Experts of a small language model.
Training: a variant of Adam for the experts, 417M tokens, 6338 steps.
Below are experts of layer 2 (counted from 0) of a mixture-of-experts language model. Rows are named router (the router's row for the expert), up (a neuron's input weights, with its number) and show model dimensions 0-127. Each number is 128 + 24 x the weight over its row's rms, rounded and kept within 0 to 255.
After each expert's rows: "comes after" lists some tokens at least twice as common just before its tokens as in all text; "gets" lists some tokens that make up at least twice as much of what it gets as of all text. This comes from a sample of Wikipedia text that the model never trained on. Tokens count by the router's weight.

# expert 4
router [156 155 148 149 138 134 164  68 151 146  79 117 145 170 160  78 145 103 131 150 123 146 144 125 157 121 125 126 114 144 136 164 159 113 115  85 122  78 164 146 110 147 140 129 134 149 121 159 111 133 110 105  71 121 129 161 116 136 105  89  97 141 175 124 137 122 119  95 163 150 116 114 124 137 151 143 121 154  84 107 138 160 133 121 128 129 136 106  91 159 119 136 111  97 139 161 150 138  93 173 136 109 161 151 122 127 114 103 158 111 152 111 134  87 140 139  87 121 151 161 153 157 101 157 121 110 114 122]
up0 [118 103  83 134 134 139 120 112 103 112 125 140 117 106 137 145 147 141  98 198 153 111 120  72 118 139 127 100 132 138 113 128 112  93 132 100 147 132 154 166 144 103 131 103 137 155 127 132  99 166 142 163 123 109 152 143 175 101 131 106 149 103 137 132 131 114 112 126 104 134 117 154 142 161 120 132 171 116 147 154 132 127 159 151  73 132 110 125 163 149 132 139 124 112 104  72 132 114 158 121 133 139 154 138 145  91  74  98 124 170 161 125  73 104 151 117 133  81 150 139 139 141 117 144 134  97  70 150]
comes after: "2", "1", "3", "4", "5", "6"
gets: "0", "5", "9", "8", "6", "4"

# expert 1
router [139  91 151 142 133 146 140 182 126 140 147 106 156 134 160  85  82 160 136 130  99 116 138 148 130 144  93 131 104 124 116 132 136  95 128 145 170 126 156 145 102 110 130  99 184 113 102 127  94  97 108 108 103  87 141 108 129 103 139 144 107  86 150  99 135 139  93 107 129 153 158 136  95 155 169  84 113 165  93 139 149 126 128  97 177 150 104 112  98 183 148 111 113 118 124 135 147 135  94 184 127 122 124 142 114 150 139 142 127  82 113 135 162 156 115 114 106 154 133 130 117 112 149 148 146 121 127  99]
up0 [139 141 100 127 153 118 131 149 141 105 167 151 120 154 103 142 149 143 101 128 116 162 139  75 116 100 120 121 145 133 132 110 111 158 148 160 148 116 112 144 136 124 132 131 132 122 120 117 149 103 109 124 140 137 116 123 136 141 108 102 129 141 124  97 114 113 131 116 169  99 128 146 173 132 101 177  98  70 110 131 140 127 158 124 121 107 104 111 143  76 135 137  89 193 137  86  71 100 145 155 101 156  78 132 144  97 114 172 144 120 123 130 118 102 131 172  94 114 142 129 143 194 144  95 117 144  86 126]
comes after: " |", "°", "″", ".", "0", "5"
gets: "N", " —", "S", "′", "%", "°"

# expert 36
router [ 92 141 138  92 141 145 164 147 161 131 156 118 140 170 158  91 116 117 140 116 116 142 136 158 132 114 135 141 113 114 150 132  91 104 119  95 192 133 114  97 149 172 132 104  98  78 133 120 137 155  92 134  98 147 140 135 108 124 129 148 155 164 163 120 141 113 110 130  91 131 132  95 106 104 123 112 159 124 126 140 127 155 139 130 133 117 160  90 164  83 160 106  96 109  84 115 113 141 148 169  84 100 137 166 112 107 150 121 136 157 166 121 129 172 123 146 162 145 120 136  97 106 132 139 139 161 151 171]
up0 [111  99 112 114 155 124 126 125  91 149 129 117 131 137 112 142 107 111 124 170 122 110 114 126 128 140 137 160 143  85  96 126 106 144 134  85 125  86 159 147 153 130 135 150 127 145 135 131  96 164 152 104 149 161 134 147 120 137  63 109 108 159 159 130 112 151  78 133  97 111 142 108 142 112 140 144 115 119 120 122  89 140 113 186 132  98  84 142 127 125 150 146  87 147  86  97 108  46 132 131 141 112 133 108 120 119 107 179 182 145 152 145  98 135  98 160  96 128 117 104 128 154 120 122 135 149 108 116]
comes after: " of", "'", " in", " on", " to", " for"
gets: " the", " The", "The", "s", "=", " of"

# expert 22
router [119 146 165 130 107 156 129 146 142  78 166 134 115 149 129 100 103 109 137 136 111 121 122 149 132 144 142 169 157  97 147 131 131 143 163 118 121 133 168 125 170 159 171 111 113  95 149 127 100 111  90 140 161 105 116 163 118 104 140 107 138 128 108 115 100 116 111 170 146 128 130 142 100 173  91 164 133 181 124 132 116  90 135 143 144 103 115 111  99  91 106 167  97 128 170  94 146 119 107 154 132  98 163 151 114  95 180 170 135 104 114 112 169 118 127 136 101 141 139 147 140 113 160 137 157  99 146 139]
up0 [155 146 127 148 149  96 106 165 130  97 129 107 155 116 116 101 127 110 135 110 132 120 110 134 107 142 130 159 102 164 131 179 129 147 140 164 147 161 119 157 172 138 129 135 146 144  96 152 123 153 118  91 147  91  69  78 137 138 114 109  74 134 139 125 126 120 130 103 134 138 152 141 165  84  92 155 127 117 113 124 109  98  90 123 177 166 145 120 126 146 127 118 170 116 160 160 128  73 145 158 121 132 143 168 137 168 141 115 134 138 124 175 126 154 144 118  79  99 135 127 119 155 106 110 111 145 116 158]
comes after: "\n", ")", "%", "4", "6", "5"
gets: " |", "|", ";", "On", " On", "|---|---|---|"

# expert 18
router [ 75  97 109  87 152 104 128 166 135 168 108 114 113 137 149 101 118 130 101 138 107 148 151  88  93 106 145  92 125 102 127 152 139  99 137 131 135 105 145 132  89 137 146 136 162 107 163 142  94 153 123  76 118 107 138 127 122 107 118 152 120 162 107 102 102 105 122 158 131 103 117 155  86 130 178 120 156 134  93 148  93 161 110 131 161  78 147 105 117 122 127 113  87 167  96 135 131 122 147 158  80 113 138 135 122 124 122 131  90 176 122 124 105 122 119 100 145 138 159 164 156 126 149 152 137 150 131  97]
up0 [105 108 103  26 143  79 114 154 132 159  75 106 107 112 129 152 132 126 123 152 174 137 155 139 132 110 134 140 115 117 147  82 152 132 125 131 113  89 144 145 118 113 128 137 136 124 116 122 110 157  96  89 119 136 135 134 137 131  87 129 149 155 124  96 130  89 122 186 108 128 133 125 100 118 164 118 127  89 122 149 126 163  95 130 143  96 160 101 133 149 130 111 107 120 123 124 144 114 115 149 102 118 145  99 118 117 145 120 111 147 104  70 142 153 106 109 137  94 133 172 129 124 173 142 121 158 150  93]
comes after: " the", " a", " and", ",", " of", " is"
gets: " a", " first", " an", " one", " two", " other"

# expert 2
router [118 108 149 164  95 159 115 174 168 148  98  72 179 169 166 131 149 133 149  74 109 105 142 130 142 109 102 133 107 106 111 140 151  84 128 154 141 125 168  88 107 145 128 146 120 138 142 166 112 128 116 147 108 115 114 116  90 123 124 151 137 129  79 109 128  94 111 101 143 148 140 148 101 165 136 101 130 120  90 101 158 185 169 105 152 111 120 101 116 121 133 108  87 123 126 154 162 148 161 125 167 114 138 125 106 126  88 113 128 113 130 117 162 106 133 132 138 134 139 125 140 130 103 135 114 126 130 174]
up0 [122 122 128 114 138  72 113 107 145  80 132 112 143  83 152 129 104 109 112 140 159 146 137 134 119 137 127 105 138 141  98 126 113 157 127 105  96 117 162 150 111 129  91 129 107 117 125 154 130 126 120 143 130  75 103  89 113 127 121 155 152 146 143 134 134 125 116 105 100 122 168 156 178 103 117 131 135 128 122 143 125  83 123 152 102 130  93 112 139 127 101 189 120 148 132 107  97  80  88 135 105 124 159 134 140 185 143 164  79 163  97 110 160 161 121 153 121  99 163 137 125 102 154 102 106 115  85  98]
comes after: " ", "–", "0", ".", ",", "9"
gets: "1", "2", "0", "3", " of", "5"

# expert 11
router [143 137 158 148 120 156 124 159 155 148  96  99 166 169 175 108 111 159 148  92  99 130 131 150 146 104 112 160 113  91 122 148 135  97 138 149 128 103 158  97 137 160 159  93 126  91 138 157 130 136  99 166 102 119 144 108  99 109  98 160 109 116 105 115 105  92 105 128 139 147 110 154  92 150 162 104 137 125 103 115 164 164 147  94 146 143 114  89 116  92 111  88 106  96 128 168 156 153  93 134 141  94 108 144 109 129 139 106 146 126 106 111 159 120 156 151 140 151 141 160 146 108 110 137 172 134 139 142]
up0 [125 139 102 108 127 111 135 155 123 113 103 148 134 114 122 142 152 103 129  97 140 119 174 125 140 148  97 132 166 138 138  97 111 149 137 113 125 129 115 126 115 130 101 164  93 138 154 113 132 182 109  86 108 140 102 133 138 155  96 102 123 138 133 123 104 133 135 108 131 151 160 112 143 139 120 131 165  90 121 118  73 133 149 164 141 132 142 116 185 126  83 124 163 148 125 130 121  68 147 113 171  99 184 115 119 116 163 167 151 127 130 156 117  80 122 145 100  95 168 107 136 146 158  83 131 176 101 142]
comes after: " in", " of", " as", ".", " is", " with"
gets: " a", " the", " an", " The", " In", "The"

# expert 28
router [142 156 148 104 122 152 135  78 152 116  97 110 143 142 106  98 129 157 146 109 110 147  89 163 157 102 112 173 123 124 100 137 106  94 137 147 143 130 134 141 151 130 140 148 102 161  99 163 129 142 136 147 120  92 162 152 107 147 110  95 121 136 108 111 114  90  98  96 110 125  79 141 113 126 137 169 122 155 100 133 141 152 132 135 140  88 109  83 128 172  97 130 107 116 126 107 157 152 119 114 140  93 108 140 134 111 118  73 111 157 111 146 132  86 171 168 139 131 123 117 165 124 107 120 116  77 184 115]
up0 [132 139 164 129 149 147 127  88 126 120 157 155 100 118 122 159 147  93 128 127 123 163  65  73  93 131 121 136  78 103 119 115  96 130 157 159  83 150  81 162 147 101 121 139 126 145 137 105 140 136 163  98 115 147 137 133 166 181 149 138 166 117 157 125  62 138 157 102 191 105 116 116 116 166 116 150  98 141 129 137 115 140 123 164 104 157 140 138 174 142 138  91 123 119 143 155 116 126 139  90 126 125 122 101 157 132 160 139 128  92 115 129 121 137 128 109 136 105 114 131 111 144 150 122 119 132 147 127]
comes after: " ", " (", "–", " $", "/", " −"
gets: "1", "2", "3", "4", "5", "6"

# expert 19
router [120 147 137 129 140 128 142 161 133 157 114  91 102 164 165 111  94 161 147  91 105 135  96 153 102 110 138 146 162 129  88 126 135 102 144 120 150 124 124  99 131 141 160 129 180 106 167 166 103  85 103  93 109  97 112 125  84 123 140 136 135 164 129 101 111 124 127 139 148 156 117 146 124 141 148 140 172  84 101 151 144 120 166  92 103 128 144 136 171 110 101 146 115 154 118 150 115 153  68 163 120 129 110 146 129 107 114 129 145  95  93 146 158 103 137 114 110 162 132 133 146 138 101  88 148 137  86 103]
up0 [164  51 124  85 123 113 127  81 163 112 106 122 112 125 162 138 120 120 149 126 168 115 111 139 109 167 144 142 138 133  93 126 130 136 159 122 143 127 122 159 131 144 103 136 129 130 133 137 145 141 196 107 150  99 106 137  98 163 136 134 174 135 152 156 116 100 138 130 109 157 123 126 202 107 106 159 145 125 103 170 120 103 117 122  97  94 115 118 115 139 103 143 105 186 129 165 100  98 126 117 119 138  92 148 119 109 121 106 119 122 116 127 121 125 134 111 130 136 106  76 140 115 120 128  66 139 103 142]
comes after: ",", ".", " he", " and", " it", " It"
gets: " was", " is", " he", " his", " as", " a"

# expert 13
router [144 104 146 118  98 129  96 158 147 146 102  85 155 168 182 142 102 152 121 102 104 115 159 128 143  98 130 136 106 113 108 156 134 100 161 141 128 146 116 102 136 159 143 119 137 115 121 132 136 115 123 126 106 106 177  83  98 126 123 161 110 101 110 111 105  82  97 151 153 127 128 171 104 115 155 128 154 118 113 107 170 150 154 114 135 114  84  86  86 105  97  97 119 111 135 177 140 172 109 173 136  94 130 141 114 130 117 115 121 123  88 114 143 101 146 127 147 150 152 132 163 138  78 141 160 129 110 126]
up0 [121 148 130 112 151 112 122 138  82 123 109 131 111 144  84 123 106 143 115 111  97  95 109 121 102 124 111  84 123 117 126  93 108 151  76 121  84 115 133 139 103 159 155 144 113 150 142 125 114 100 116 114 125 150 127 102 124  98 118 158  99  93 130 144 100 195 145 123 150 110 121  94 105 125 134 118 134 180 107 141  75 105  87 132 129 154 112 179 142 117 164 160 148 133 115 107 149 166  93 111 126 159 124 148 158 104 128 114 154 126 115 147 116  91 127 163  97 139 135 170 122 106 134 182 132 145 143  84]
comes after: " ", " the", " (", " a", " and", " \""
gets: " de", " re", " p", " c", " con", " out"

# expert 6
router [106 150 125 175 123 148 116  89 133 117 116 170 153 115 141 160 174 127 130 128 126 124 165 131 122 112 109  89 136 142  86 166 141 140 134 118  96  93 106 146 114 166 161 106  72 125  79 166 115 149 161 122 112 127 104 113 116 130 161 110 109 163 114 137 116 139 100  97 138 107 141 106  97 127 119  92  84 121 114 102 120 123 115 104 129 114 101 112 145 159 127  86 126 105  67 134 157 163 124 130  92 122 134 115 107 140 141  93 164 174 134 103 161 114 103 132 107 123 152 136 136 156 147 105 124 114 182 115]
up0 [132 153 154 133 180 140 136 108 144 114 140 107 117 151 124 110 139 105 152 132 141 164 165 135 170 149 142 154  81 151 171 110  82 100 127 145 124 115 107 178 125 133 107 166 164 140 156 122 128  90 103 147 141 135 145  96 120 121 109 124  96 142 145 144 143 129 160 131 149  98  94  98 143 126 172 182 117 153 129 164 145 119 132 131 118 112 131 159 119  88 112 152 157 107 138 171 120 112 109 149 148 161  63 165 142 115 138 167 139 128 134 139 128 136 128 106  90  84 136 137 133 141 167 160 102 145 126  96]
comes after: "9", "1", "0", "8", ".", "7"
gets: "9", "8", "1", "2", "7", "6"